{"d_shared_expert": 0, "moe_layers": [0, 1, 2, 3, 4, 5, 6, 7], "normalize_top_k": false, "routed_scale": 11.0, "init_std_router": 0.012, "learning_rate": 0.00779, "beta1": 0.93, "max_grad_norm": 2.0, "max_seq_len": 768, "train_tokens": 455600000, "max_steps": 3476}
Below are experts of layer 5 (counted from 0) of a mixture-of-experts language model. Rows are named router (the router's row for the expert), down (a neuron's output weights, with its number) and show model dimensions 0-159. Each number is 500 + 25 x the weight over its row's rms, rounded and kept within 0 to 999. Numbers have three digits each.
After each expert's rows: a language model's description of what the expert responds to. This comes from a sample of Wikipedia text that the model never trained on.

# expert 17
router:480501559506517514480524544490542481457542535506476468514479509488526460510504505476503483502465508524507510482512505513522504540476554501530509518500505536497498497496499474526503469549500523515505514517550489534498504470476483482511519506531474523508492501512513494453503467523479516502521517512471520499496481454474553539480526496485521497505445484486496455436524493513460469493581488491517513527475485478517507459480505503513538548561518485516522521483541497482474498476509508
down4:495546524517481537513497488524495507554485542449487496486495484501481485513490532477518525497506524532491504487513506509547504539504464482545509474469559507539537532493471511513524504557509481454506532461490511474494507466491496492550510454504461516477496457478488485549478508487518476512538471492497514557442513509515539520474492481459504496516493495519531476480505539481499499516510499513454499477524488480457452488477518502501518469463514474492501452515515496473489475511518533
down5:507535481538471508537508521517474508485500508494487502501509497506459491481519475510526467485518503438521536482499519520493461493450521479502479484477499547495528498492469515558485474484507496530544499507498517480538488523525487504547513510491484498485483445523523495473516525539483487498523518493514501509483517529556486500547514471449474489448517526546486478526512512478477519527469469525471489479458517506490498478477534475486475475480508487516470518506475520591488473477523457
down6:484513521484466484503477519528545478474503514511482490521468477518466512482513538505480511449511494498471497488478493515555506541456502466539485504482477484500491472485527533497531501481500476509479503493509486473505487495501471462525511488544507466503467502532540535518481510497504482481462507540501519552553437558500476479543466498508473532441451487504534481481498541479464525512524525509501501518496504512480510531526492537525521495513492456510513464501458493458488489549488517
down7:457543489486522557511498538481491449521515454512490491534509486508552509483485481582479508501500568487457499465481523494493509516535497479497492495516548509481482488515524491469540500518526504496492516472515502508539481488491497498512525472435520494471534487520505539504510501542468477521482508507503510477521508477498507539483479495478506503514522497539470532482538515500464484522483506456441482480504517497462481494482452497506533506534552491469476487462503489526469491508489526
down8:500464538496494488501494557459505472479467468520475518510502496491473484470500467466517522517501511459505526519487493524509531529479505527496453485509489526461555530472504498438543470486498484530533490461545545513477470452495460470502492476480472482468539539508488521499472485507493498521495493527539501520492473443514497527515490533492492510477543497519508536482546486511552463534449491459512471506494499506518487504514506503508463548501511518493519497483540477536502498516499492
down9:507475521498534489513481503470493471486470470507477467550518502500507494499520484485489496452485514475474474475497479513507517490496502540473458510510520496506497466494497553478451539487500471496476526523483479553536521503524530510526482497516538545531521512525485492528507506537466493524533503495504488426499488499482464541546527537444466483474471528558506518481453499522462513516481525502511482480503535511489500478514526495546504459461488450497511490526471500497508454487484492
What it handles: Prepositions, articles and conjunctions in running prose, such as with, a, to, when, where, as, before, until, often after a comma.

# expert 2
router:482494485527507489504503494502484518501503465524511489522511488456531533538524488487505504529503485480521477484524519526470448476513527475445493483511497479526493515547511491549472465533521485523494496503493494481527468508522521526492576465483506474457464470510499527477514474517516477470524536534472541498516459529519466477508476504482490547513483494540472506550479533488523481506507490519514529440518462490467481489533524541522501449504497528506496518506533489465474450493482519
down0:511528505532484453493454503489507527484464555544523442530486515491512514514500518471502509469500535527516493532505508504505523490481533526449498510462471507470499483484575477491498482505502481510512486528515464504491504482476458478518531512530484506469517440495495490503497484531495484482522524502511438490497510472493517497496547469496481510513511489520504488538498477505465505496530471547495491488516530524521470491501480518487451563541498480444463521494485489448484459493546506
down1:506515518494484475570513431505506528517496512521498441535510489499560511500473505511511508510496469515538512507500504496544517514509467469524471487548504515498508527529421479528486464470532460492483478492497484482518517492541487455524456473500466494486484533484540508459474488479458507464517481476516468522485512501495509502475544504495482531503517518518524523548500513505497521459497497525505446533532508511496478490517503488521497485488504488515478462490473537524519510517559488
down2:466526457506496517523499488548498497490498516493505476481445509529532532592489500531510492506484470493494471491505487485456446473496449538491481519523493483529463484518484491536492504471491477492491523505499513525508523491466502498491477512504492476504492502450505508481577525503474460523531463501459439492552472499482529502494499493491536486475518522511447517507470500493512474526486494486507498452496468488511495481482464478529477516481485459508474474521489493545506538518474521
down3:511498503498508533509526502490492480517514523522443514547468496484480495477428492532537450511503460494488485489520489500480504534500494510530473447480481521473476512477495510466471511480497526503509493496498488540462493506520486527497458507478478502544538533480506485515493505479512506497483464450524428525483518486499537516518480476506485515517474552478516478505502506526485532536488491464464463550468534460536501465514512561499485462492514478463490491469506538503493458516502510
down4:462473449523504531489523535498502474508478512531507525501516436545506491541525533535508518516472531491526487502469454532530480498494535477501521505478513496511529467484436489460474486503522530532464504535508513473495478487540521525512492498464484531527476468508498472500517477498532483502520498506522473511501461498463511517500499500514529491535520536511533514459492520492496450519438496508493505517498487502489516514471458528493501482541465525475450461492486495473464517565512511
down5:502532543528497498482469555524482509456495522512553478525454497529522497498488514504515487503522482515492507497505482519478550489461476490507511513484487485486513487536536491501487486482502507527492490538504497536514571473466494480505493497473509519478482508489492503455463516479478485517518521494542507501436460512489478523453518493519530459481487474486485462503449461474527443505513505513449522485480505475545477470501460475477478511508485531514490514477547477572501522515513500
What it handles: Dash starting a line in infobox lists (Drug class, In office), plus inner pieces of long Latinate words such as legit-im-acy, investig, olution.

# expert 3
router:482438517501512548475459510499523511502513478543513518488498469498520512494496486475501553510559467478508515544474479529519483487497483514489482517526468495471517489553521457451531489499503531419508476574456514511498502486474508485473507502514507513452528524481504485485479495503504519498522509542515487511496476491538496481490486499520497526518522492506462474481500531493529508507518556550528495532532466496511526511451507501509512483484529512514523476508496559501501519451495511
down0:543487495498448471477508547495530460450481512481479484467500501492524458502504504489490463480522499496527455511487485472521499493485490480540503475502512496488480484539471456470535531441519463449485472506491487483478494527466486529513495499512484481518511533518527496495542503468511504539523498546471498482543520492513460516464492512451537465513490495499535524502464520505485472494535453490457520470511515474486509465485505504532533498485526532497457496529508520493485484522440460
down1:468509481454488512471506489502513487503460493482552524513531480491489484469517505528493508506489485496453488501486482497488500474496542481449512486495511528491543481492507478489482502477481529489483474509496496510490476454481515509483508523566525531545470516477493516522518491518552513514510505498496544506491510514505496507476428515492542551492540473474471514468495471510529468492444515517502508505473483504515466547494513521432462487496539558505498465514479475500530460495559475
down2:483442477468521501499457458551491463484490512490525507431478480516501507481449465499533457515493490554443498465488490494476536483497458462455482515503477517497499489503484506456533526511489492502518477521514498517482525494516489520457518508492455504489510508498472510472496495538535500537478522501455462507474519526509532465514517472492495452511509480536516475513534489515524522456476504525514503535491500532501498522527508464498468466485526510507524463522497476516470551481518513
down3:530547533459498447462476499480487483493504482523494467472512546503491477527513510478490478504540480498496519488463534499525492481487494484492505543541478493489477479480480441469523482502527470528568481507529511488525446556548522480457496467519525527518499533493490508468532520523556526434518470494504520497516445529526466482476495502498488490510517510480514490490488510529474501514509510497471473531499524521486512505494498515484500504493519439513469541492511504551483502506500487
down4:489482495507454525499514524515519496489481508477492449498488529503504464494524490548499493472531482525486534518475485516477489462513542518497504493506519500479509477494481497512507497480506515480491475488485532497494546525529496501517471513482453457494527457479478467488495523480495484495463544456508466456493506523463504471518475514446472474438439463538516505518477544453436491464523533511487521477475480491482525502523518532481525509525513475492503485502490490519498477479447563
down5:503540524484456516453427483508487501437476539509497508505498519488552485511546513517492456457513515503509505504486521497525536493497515522429487470524452481529533522504489486507532496462521502474526471461514535481470529509523513507522512516512519515483510519453478493473466525486496483499488497555536520431545518486501502536505500526490504520518496498498470521496461511460504533472516478509516471465512513493505494516516481461517483524491502482478515490492520561483487529495519478
What it handles: First piece of a word split after a space, often St, c, sh, C, and digits in coordinates, as in St|atus, c|inema, st|retch.

# expert 8
router:487526532522512497536509533498516517501543492484487532513548452479519511510472458522509491526528467479496490482517490523576476492453467519490570478468490520480489490502463528454529464484494487503502507553548501503507463494502486533527518521514505509503540511482468499548498548468491524488506528547500485510504506470486472472515499527485498450505504507510468476515482510534478507491490538471506473549543541512470525493488508476484502471526523500530493485473520495519519456509468494
down0:474502494496507518519538493517496510504465504518549533509544510417490498502505515502514480502460459478465524525474469530505499508521492516498530488507528489510487503470525422498481507524501521499495518474537483504474477507523480497495488513544487524524501471441475498489486471486491487505513467484501511472477484486520515502483530479522514468484432452534499511515506473466502525527547523495478537565499536457473513540508502509470511477498537513484512430529522492502517472495523504
down1:537510460476493501529523493526484477501485517535493485482510487485497506491502452549496522482439496543494528522480481526492553464508479480491510509496478497520496508483505492462499531510557456494479511514494482507512556530500507490498564515487482492450490509505470499485500519485548551522520489527483501502493493487499501492475489473495562492527495560498514475534482525518471491480509486517489457522442565513485444546495457518485508511536496504458471493476494483526495529505515492
down2:538475481512508513489492479517500529485541521480481508525517519542533539480487545449482512498489475518514517479490462518486486519478524526480487495469504507440531497460488540520512484452492474486517501490488492507503466513481513498490500524502522541514554506505523487534485484484488519479488490487537556510491438480508537507481507529488452489503486534456505487486487479485488519501498511489505559529494555462537502496472440494509459504514493505513506509503458550417520517487504507
down3:500517510526559475501497538500497510505502526527524460481504539490472483490495489458508462525528507476495497548496480519520477514520495467508517483518557528493512522531492507459502504505479511512503522500428513501487500504550451469513512523509491528503510498497491466517490464487509557534509506476490487487475531507558477510463480487473488519534499511484471521494453510467513472499548482483509500519517499530474480508507497540509468512462531553477505507473567468522490501483543435
down4:498444494490556460500509489512503507526542485525503506499509500497474494521478477462502469487518469530445449496508518475508509489530531527510487497498539496461506507504481485486479476498500533514466524491522487503498465511504532509484489545522494501487493484469484496456492457527498511493511515531513484480489502517525504505533459513567518533537505466492498542488524481468439509537485478476465481473507491465519546500482512462503495550513513451505508534503503431555464533474484512
down5:450513510500488501466490523543402541476509555517527498474489508474489465506499505500521527517485482459490462490530504493509477478510515556507532490529462533493504498545491555496508498460495499509491506477517487493533522495516527518454495479451530503486516505479517507479462501464526507511505457475509499506462498477496528532518491482481468544491490525526500550511479508487534514493482459528486484514504524463510508465519460475471522503530526552526512508516504517525477487517495454
What it handles: Opening word pieces right after the or a (dis-ab-ilities, ar-bitrary, bank-ing), plus one, each, part, especially in one of.

# expert 23
router:498494536514489468519523510506483548501483510520536466525503525533523498528502480500511502456463493451519482489491517519550492500525495521491476540481494488456475539499483495531484479432511542489510536501462552528523494480478467536513479500517495536453479488511481534501515469506497476537497465507507498491484550493504476494478485516527458515491505530510490519481523532547528515487493466524493513547506508510500531457479508477529483465494455477472507458521528470519532465549461508
down0:482534494478492480516457508502495502518481485503472483461510478507503510524460516561482461530492536477512492492524509528491470484527508523508542520510525490531497496525457567480531461495501504466482485455514502492461440515482490532507531521488497528489536510466516497496504508511534491558455519479467544549524488464528533490513490530513451519487507521506509474521487521464494468494480511458503481467488539504529492499459519506494507490528520515570527482509497465533505512504461494
down1:470530545488466523495518535512497513504511493504506523499542505500521523522462510483516490502511482495543540532494465511546490497460448510463507515457525484471505482503482478507540499527548537541487543457452502511499537489497510469467518494509551507513516535516547488517520526501493490514497535528501468494510526526477479484494486523515486482512526528498525488460492474508486533446522480517461522506458508466502433517511507498541492497547548517502538524546519486483517513513491528
down2:491591517484463491514502547507525510495492465458503535467495506462516500515495495540525485505489497547531498495502490517499516492506504503471474521492511479492492437491486483470476500514528508490479515446492506475541484518498466525486489522512552512540545496500493450508489545507487484474517507518533481521481491497494527504533533537510512543528535486483534556503493492470493492505478437474467491507480525527519535568519555533520527518490496494482519512517508505529487529503497495
down3:513484535525535493478505492510502502518555490520509532504460538465529525475519509449537479515501504497496514471493498485488491545535540526497493508475452513478524513478468507470506509504492505520481486497462455478514493522503531478483541525487510536470529519473498473534509455489489499480530481505489440482494502491475527506500469525518469514474495498488561533490457510481538509555493491473517454485549491496490457507539471505477526480513500536463514519487523476440518487497548471
down4:478491527512486511520505537549501502513481496493469502483451495525512540475547499523523500518484539558520446520520443466486457489480533530473547502510503512483489516526519501520491487462485416509483452521496499537476491544495505509492499516469483502548515493485564542501475465500496492480504493491490473475470465534451506518509509486472507503511460513539461498455498496520456493543517503526521521486495514492487526496513480511487502518499501483535520520470508517464489508495504538
down5:474480523475490492486443494509479531544498522530530534508526520495500472487450514491505510477502485519488483484544491530493495487438527467504507443516468488478525514489466487537478509518466537492509520498466499481503489519464555525502491569507499494481483539491535520525478507490543496469486476485489550485511504514479481540528523495504508489454491484484451525537528471508522506474475538530458480507468536487485493522476507481513495494465477508499508455526516543507527467549506510
What it handles: Middle pieces of ordinary words and names, often in film and music articles, such as Christ|op|he, Neigh|b|ors, environmental|ist.

# expert 21
router:481519493490489486510444502507455509511462539520485528504477531472513487480481470499441467531491492547528545491488498479444486504442510498519513490468493518489504490517529510501479517460500467513480516519498551505506503436484485503478538497525481489502487517519487519516498522497508511470525465515513512486500484516486548514508521531510501526527496487452457494541504470480457465512533524540511494501524502525496479461501501460558485509493571510448472514498472518497505538489512456
down41:461513498486532496489466499492492513454523496500505477465488502506535503518505511491498518499533497522461493524505471510469520519519532504514497514558524535499456507474486486521544523494534488493500515551531520452480521492493539459471513464496475507462507480477471489446534507481482514485517496515558519534490494431486496482529532505514487482508479499484541475501424461494509477505507539516489454522515524501517493516496477509537491491489478472525470505516552470464481490502449545
down42:527524496478492517528500566547500507509500526525552522454510486475477503524496469481492529540497455542473496465498529517509516486497502504548476474489482463497471489506492526482514511512491440498526498482490495517513523493485516486502511445487506466468506501434490448509484432507516475507508489523509481471542484508478485544529501482499500483519485507503471483529493459509481488507494516566544495469495529514525485518489505470496461497492490492509518525540520510418504461485492502
down43:470492485477511483488462480515525484513479524489511531509483514503465469494465512466513491549489515520510475475533501505511461501497521507497505515465459501561498520455526508520495545453508474498535498498498505508503497505493563472542506504528488508468473516528483442511466514491534516497488495470507492513458548520544502487526499495488538485557499538531499527508576497489521483494504489493454533497511500537497486491523514461504461494470506470509467514514508526572546482475492513
down44:523502498546505489503492493484488476547483532499469489478478476516510505516500544498500518486505478520492477453529470521459513492555485544477497521506515496512480524526513519486492529533498514500492507519536495506520493472553465482527471497526463491470504497504524496508520506532445505493496545434488497529537489505445504454480505545496476487490519559470508496505507523515504469524505509531486485509536502544477523547507522462479482471464456467549449487512502491467527484514449511
down45:482493506509500504459452463483487535482504507518451513525470534547438513483506520476471511481497472504465484510473471481532510491517530450501483481517529490504519514502472480523496507460518511512480530539487466464469471513502486480467475492518490536538505502525480486521527527492505503509502531470540498496469497496464511504488496491486515525522530531531517450467496522472477484476474516469521484483505523571528546565482439494487465523517527507471466524512503479497472521523464508
down46:530482483508486488508411471508457496531479511510575496517515507530481493507496509533539518481511475515504520473497534528551525532519497459469510512522452519479483483517533526473525511487480450497470487550527501501488507495504483510505489476505476499485497490497459515483509510493482495480494507515526575480527532461523533466510474461536499488513502566511514487506489499476480495535537493546555502495482508489474443506509525495494480492510500512493490456480523497494517520497456510
What it handles: Sentence-final periods, periods in initials like D.R., and == section heading marks, plus some digits in result tables.

# expert 13
router:517487466518486496524475507506484511478520492454497459440543474451455523508526482500464490501443543506480534513481522533476526520497427499513515488477509543500503494499509491505445499474509517471487471528508495511524503538513535511506520495529529498498485501450487516505454493535478561478533452539521483508493516519503503480498482503482496492505516517504469497513464509500516516459489548496460463461513465484462491507504483498489447471492502480522534519530507466540492533493515521
down5:476509509503510502468529526497464491510486502521505531528491503540495492523499503489517496535510510456527462479534488493536529482500536480475530548523530495472501466525515488504503498489444499525498513502518483525506502509521502527524449517459491492513490492507516524541547492556485526502443575443483518543524479501511532521520520521478496498510495467510517488461508482531489472536507517542508516486508517498542501512458516524447496476561523491476526539491475499506465489445513503
down6:507529531491509507469498471486540513509479548525495500521453523502466526537507494500487494487496546513485515508500491549548510483526553493525415466497502514474521515516489495524532485480531489560448497478465486487536505497528460499525451506507486496484483530494473496487488522525526478546483477478517503473514496486505514475522499524485479538479483524490486490501533491509508500521535524511483494490520518497463543473495562468478535511490479505513490503502533516479491585467519480
down7:524481544484464460470488449482500502488484517518463507488490495571480511513502498494505524510512512473527504474492492533562551509489496492494495538511485481463546472516483502495528452485469537470504496489535517445505494528487466512477502521504470500469518490461487453490499517519523512509512467477487513508462507444465504500465537499549516523456486520517507501466521501490487476433502498524516528492543527527479485508540501519514501529529444536492519491510540492498499486482501471
down8:517468473505498532509497477460489518516478513508513542467512530483479441460488528523503485542487515552518482495506527574476497498523478505486519501530512511489543552533482508488548480526483461461487495511444516527525506491503428536545473527533466526516505501488500510487513475485546521486518506503516515502495500488508481486511494520462469482518520497521484495509542506497477455466490477535490522489506548515543476509508500466531544489509464515483450500539503493491499486508510473
down9:483503516488503492478503482484546465472532510523493464491494494528523517464459511467510477525502479497467497518520479494520532535487490484519490527493436478482485510566553548507502509514515488501512505477509480528466529502469513498481531499480513507550497534503485498472490482518531481494442471512496441474505453509527460507510568514501469509453518477548486473533517499490509508478541484512490489471524484481545480510503455531507536531532495504520499476506532487521537504466528469
down10:510508497485524450503480444500486486470492532467488530494461567521489521470499554522486540500528492531534508474498508538509574498518515520473483492506521508476463494507517510479481504550513505454486501513491492479479514508490493531480521499522499598496529443528518485472479504519483501498544516498474538496480472478500529519524473512523526497454490481508490508487529474490526494504467487502435491514465509489457512495520457497514478496492449538502514491487488484492491516492496480
What it handles: Middle letters of Spanish, French, Romanian and similar personal names in sports rosters, such as Cé|d|ric, Ar|r|uebarrena, Thom|az|.

# expert 12
router:457527517499516486525493537507507495528538517496466467557493507461519452498487481447505491509486487512527517483477441477522503514495506533488502526496511525440520501506563461520505505509529460517500515541474506498500491521504459503533485471451502472503495524487512506478495464500490463505500503489490506530526480486452514542488506437480446511512522516520456447512477467516529471453478510473492526527455489477482486486475525507537470498486511512512470506499473473501499504464525469
down4:469472454469500464489489517474516483511515497532508499500531457527503463524502535495528483455473512469519508494485551505510498513524522488509514506505512514478493500534506553566539524522493506489491456507450480486509546524471497505475443549514463519527491555490484466488497453525519510478528523485519522545465491477465465498479506509481532547464499484478564506492510472459502514456508494510449483494494471531501503487510535490474499507488502534510512512482501486519533494494515524
down5:470476511516504499488511439466500529488488474475511522458473490509542534498469523498472508495463477521500487522532495444527496448545472503447473497511499544514469509486481509524453520499535485501465439467528485466508519499525517516488487496509472561485473556484502496477533455476517494489498552532556477480541524515480516474529506519487492484540518496496512512495511498533510534529526470541496479488472517527506519475514492469521515518497514479517519490505515490502495537491510462
down6:542523515497489492514549512468479498481463473494503501554542460472514534490448509482468518512505486479483511501502525528501467518506462516508530438510522532507493537505471460500528472479503493493459515517486517534482502512546462496499521531494508479512512506505476456504488496514499504434506474485471487500507461494518520451479476520442484492504490494550486523508495415512494473496460449464524497503495488493487530534482463507480474510498503495501518478523492500513481457487495556
down7:521523517485519492532554522523507463513462458507461483514497495515496509492523504491555509483519537516491432552495506519524510450498518488508482468473510494483499522506516533478529517492510518495493477522472552482512527496516505469555490508537517472454523481514504506513468490518474454519542510484473508519497510452580501502512550485516521471517503490475470526502491455506478526552508510505482534483494482466508444529480461539505510513490509486493493474501483493490448520499500486
down8:508522484526471495520481488470497470486489495511511510505508459500477488582528502506530466501489485463516507522516474505474522511500456465481540544483525487508500503501498493488491500533519480517498462517502451519469509520522537496501502468491451545485520526478475523503510489527458547474486500490477487478456511482526499537491467451497523498540515534503555479519468508538506471525500502520509517504484504503455504466537545491447525538509524530553498558503511483508521479476459486
down9:526490538477532508492523501511453469509487481547503520489507510462500501544518514544534488498446479490505493535499504576474489529481497447521523490482521528520500500471534535475535504536522511479504480468478502517527475503503484446479512519446514513520461480526475545505512479513468487482525472460490481532555482513485521498497530527535521558512491488501482495481487444547516471502494500503475453455471477479518499501541504522491461485511522518494485480510492525509507500487503497
What it handles: Prepositions following a noun or sentence start, mostly of and in, also on, at, during, within, as in Routes of administration, board of directors.

# expert 14
router:467491517517507488494501515540526485453500515500526483483546506503523495521494454495512467513473505510510506468507501550516493465490516522487538487494473517464500507515496471497479449525500504438485477453489478504541488523494490515517519494517510512510494519502519469434495493484462539566463503507522478500447552531517514477521441522498517528534505555508523514468490488521509548487519481476500507501470510481482483508519475480498506521557513511519514492490502545524524465504470436
down0:512486527516521526519520509502472526483491498500475524519516512523550528506479510504519526502529500488513509464509488526518501491522519488493431455505501530556539492519509489526547496479466528517453499495510497499494479481488514510505501472513522527522460490499509520459464525488528531508476517518465511512525516488513456525479498460500429515466512451503529518544550522466519498466476519520525500508446469495521503480518508494453514495518469545490523539459479520540442516516475495
down1:494529579500542467495517524565476506519503494526519484524505494506502500541448463514524521477512520520478516473514471518516531471523489504507463489496472470542543495480523491489500510488520467540487484503498540496525483501467531564529509500555512541494500499481449480461471505502480491509490533515489515535534463482489513466504517470456514514519519487480469515468511517461489508470505500474530503524476485450526503440472506511521535491460482535504512497482504494515469485486486497
down2:468508531497486514468507517507528499483532456468469522448464521482515476491515478504491499524477466508542490466499531501508478492513509494512477508425464517473474460465482512451486504471530500497508475492519490492505505535500482486526497553498532480551528518517497430534478459518517458504469525451516509498481529465485486518511476508519502482480486519492557505485540520542543522481501509455505498469497526511524554499509536481494532506512493508493456488532497491533518471513495484
down3:482477463514487519530486532511492452528491496485528480545452484507458499467479498492513431526506471544505541518469497480527467500459482486484507526549470498522495484464540544544496493522491502483506540490555489567538497513504458524516498515486521508500477542472536501492514505503509465518507486480478475502476498504512495455492524496496502492502463498484460514535482505510538561495500474479521512489542505521494505506519505495536500504488511503545493535481487533461478458545488505
down4:532480466502497477544513432459511463569536499484512476531504464515468489453471478480513467488543507526527493523550471517455492539479458512547517475483514467500517497544502506507461515468501476486487510508471518476477506504501506500525509481496525516449498494540463481504542503494513462493498502467523496525486444470518519512462506522484535518476472508494503502502488502505468513501478519467492486498510502471501488476464485552501498508529507484507497441519521524494453480473464492
down5:496482475498508509483506504559494484467501464508501530480471507563516509468538493527506463513543523503518514505487468478483499512486510493544515486503502529478515509502493433495481529479500487496487480479510526467462486520521502498502479558510524538446442561491469476497488462478476501494491491478531526518493483484497465535467491477498470488502527475497487493527501509492527523497498466491477537532498539541453507503467485541502539550499561524528537494494476509470489499498475541
What it handles: Word pieces right after a prefix or first syllable, such as over-p-owering, miss-p-elling, full-f-ledged, plus short stems like war, rest, expl, ret, and digits after 1.

# expert 19
router:473512487538505482491519545497526530509514481490492527551499507497509498481464473495501461515466466493528565495467479537490476516474516506466504518538498513443495469527551456506482527448556478501471510504521517518532482503529463479509509450514503476504503495486483482503506461493482501485507522491479475516521500485458519554505487515518473518452522492512464459516482483500485478486547504499514532550479520522480478463492514486538484530549482524524504468496510517473505465466507461
down4:493454472465459492530546510529527509494521517470526507471496529483491532469520531463493450465492505517542523492477551531501527535477424487523495533463468514516503500483496486471535521447523542473540465485495528530462492532517523528518487454524475488509502501513517488488500496537469516521502520519497478520485504468482487489497466520474509438511543482502479492484472502457469501514514547490491493504488494488520476509496497511505495476529484469512490482469521533548529477490534497
down5:489486463526523502481496506492500536505495513517518524507522498488566488509519490521476502498536488508509549513546508474488482524511472558548476469522481454507467528505518503525502511501531510505521497508525466514550495496504522514551579484528468491495488550498504505502522507484515494502528443530499460500495552514496528507523507478504551476515537490532551510527450504478533555493478486507464460529503517495511509529547457534510486521505517505487462493494509529478497490497487494
down6:497494535490505529464466496503497540493471501520494527483499473484488541511478478462477448500518542530515484523515491467514483471512443488532487508547473490526475477455477505552479522498479506518525472506486524487519494482467522437544512492513493481514473537491467501526469535446469458512508507509511490432527521483480550534477486473507519510486496487528510483504514511480459512479480532483500499479541519481515502517525491505539512441485434522471493487492502492526489497513514518
down7:498493511500551457492505504488520536479504505515521493562516488473530504485509498549487516541478510539519524534467465491523499511510483528485490454463501511503484476505527523512515452465517518514486512480482536513485498534552475518492508509519531485487447501560562480491519513471459503497483465481483498502491486510467489541481507533491463518481493529519533494519494492522511506477472488501494514499504515443477519493529451526503534491509474486483508486452507471421476500540531470
down8:538487515585544503518493554504522519488492497518512453501487508484513486484541458486504514498504512501531501485472496490449509485511499466477500514482497460488450516503451505518518502505521491495507469521452481535520525467482542490461511514454479478464466508478537499543506491514502519500520488499523507517504506477532501527522529497509521486509512522544460512557513523520524454574502536488522458501487523510491515516495459509529510520491492462523453476494488482469483483491537524
down9:531453501485498516518474491510469459528484505471496496512550521503501510479503485480446495470493508479500474490493476514476492540455523485500449500529520521539519535484514526550493466505474499538531539477522516467548459493508511449534491527498491527506481503498494552455528467522488488502491522541496487483503479547518470553481486514478526466495472515491476521487508472502480470523493459539513486450523477506515533497499538536539526526493457485500511493478491507531507483490494449
What it handles: Commas, including ones fused with quotes or brackets, ending a clause or place name, as in Greece, Hamburg, and "All This Time",.

# expert 20
router:526501572518483501505538497482468483510496469525446459534518499515504539481513478493522502502559470479451484500498500498488480508517502512483501505488447490475482528495530468466519489508502510528499481523514503493530476555534473491539480453477506465533492557466481513502517499514502493489475522491453536505552505483486486470524487486520458508518521528475534487485482480508490501476487513484522494502490538504499537537473536513468507527514466507515536484507488563466535442528490495
down0:517504477538514473515492501505475541501492472522524502511510515505475515530521515473483505508469495518516522517516468505506524519517561433498504538462501498497468547489438479508515521475504500475497527483525457514535464515466515508481482509478475489449531497461503546508471536482458456484544480537533505494463474521530490458492517518531504509470488465515499489483499485533494492459504504486514526463503502497516453531496552515510531517547481521481541516503467483540535477474500493
down1:513498547541479485549488469500500479488446465539496544533522477472481557504468496543456507475482532478494543526508504479496518468552476510475524523516548484521506484492480498483523516483487521516478561494512531495458512523545531510519494479501502495526481519495454448537508500512486481505487515478482502477518509475549491454461526492501484472497472487481501487515501472522519506511543474466494524499482509515480489500471504534470465492564515519511537529472513471505509474495480493
down2:517506469490501477487536509476479470505485571528506539537503494505483471501470494493478495489430491483531520501488527507475527547493527525474520495509501541458499496531497512520489561495521509497506465520515484493510501492514489527498511517490497536537495498506525494473514552494479493433465555546468498495500498485531505488508482487482492512495511550492491504452546466522444475497523504549519531502498473531526508518544461468492485490474479495515454485491478522535450495527512503
down3:527543565474531468573442514525484487503542444531510496519527505563515487478476507485520526492525487504536498539487488537480480494499480502485510486466519511540462455493484530481479488487512499486532527483492520493494484504554510500482469517452495470503510516493511516482496496507449535516504511476509495533494503508502495518488481476508482483527459502538510516472487517491495512501505520500498487487508448479515506472499497525574518539540480477449543504501534520480463499473514510
down4:535524514525550508525447491527500502465502473500540474503512532495482497471540454511540487513526533489494479509479473504478504554550473499486467523494467478506514475499483514489510523488511469478519481531483482482490521468490521491521520444455538502495466520557520497468518475529465536540499455519529528472518538466499544459558514487529514477505517513529492524484478490526506509489519492479468516516475503510494498479474502529506543527479454514497522498486485513447484514481498472
down5:480510502514533497505480539502491476490500495486491501451505483555504480525493491516505478516498521498465505552513454516448485495474476498542469497518518448523544513511462475520533533508516521485464443497489517456467541499524515501527475503451498523507473444540452449443482520475473463525515493462489483475499496501473490483517471530495473506471481519454484523482502530489476493509512490467533452541510509492509517496544522516511485518512494466504504513505503490453490468501496479
What it handles: Line ends in lists, tables and headings, plus word-start prefixes like ex, pro, sub, trans, high, long, as in ex-empted, pro-of.

# expert 15
router:507510542533459504505496518520497491540531526491452511531504512496516510487493496490455539517510520497479491466491506520489484536504501530465482567544496549505460490483508456545471525460488461519470518523528497489517503513493493451512512505553521489481495491495474508511493466509516515460531473498521492494553516510443459452512547488508492489501469486487429505516486483506494484461482516514525548559495514495519472474490514506514502495539463518503520494479473516541507467492509493
down5:496510491514485530518454501480491491517533485461499477482466469480477504521529494512498504493546488529520493480456546528498524510500521515495491482490473463549493503545495464518447491474501498528524465478548446488510486496500454459498498524477515510513509495486494515497496540461508495495489438498548540482506534533521528484491471503493537490469496454506488468497487492485538513504484562471514507489506502517521517514456549497442496531527522512503491491503519558469478488492542454
down6:517494507533509493522488452521512474466466472489533513502482475497520476540466512518469508508519497509511464489482490527479478516504471503534514510462461547491552501490474469560499484488514504518487509537498507479517516439474492513499554488490507447521545463522518514517487487497494465529481548534464515513517540502462480473490533496518517475551510479518529499510524487484465481513516463502522540488482476502507495520486520511483545485493525498481511560478503560521516513526556479
down7:522498494475476452517497467456469473473480506539517492501523448485476482556501511487529513438523529480506507500477531508520517431517496492463487517495512507477528508478523504483479497511504484498493483459493508544534556474475516493497491488497484487521499506505454512495519512486484520520504529549529505474466488497496516530503532495511507533477530471518479461504458517500556572484521493492493468511507497454490440473530493500535493523492464522492503481487533562523488496495536510
down8:477448500486502474485483516470511540470512495480493481483528535496456442489488491508519551517490504512503496501523491461540490501516526535493468462485525522541513498512467458511466562480481463498470534468505474515480451476507487474508500463480525496456471497528441513474465544511481480494483501491512490497459468500478533516506479515564478503468516471477495531535466500473504485504524507477478466530483518529475517518518532446536491510501500503505504479528479498491515476542518496
down9:525489532488480507433525530471442476526485468499449506525492447499490545549505495516512479478477510499523472528488496504510500552502497522506517566514465482496515488493483501530513475494455484512517525504481469530536510498476471499518465520502534538484502506527516496464475486480494506547475451436456510504494498506491486501517485468483486461495528505469512449483490492500535511464477550440489496513487493506506511479501548475497525491516487515481527466516477496483536495495469486
down10:470526522502466479544486454518507472488512531503484516534540539481535538504488536485525465513467491497480499481455511492521457503507509492486504503449515500529529490485479511517459493531522478507467516515495451498489476509540500486550480558520525503533513497514486483498462509501534463490525471523470518506518521477518520467467513554489521472537503497465554533486526502469518475508488512474486522482520501480539505509496482480504487498448492463522423493462472522517501516466480510
What it handles: First letter of words after a space, mostly Latin genus and species names in taxonomy, such as t|uberculosis, n|elsoni, s|ulla.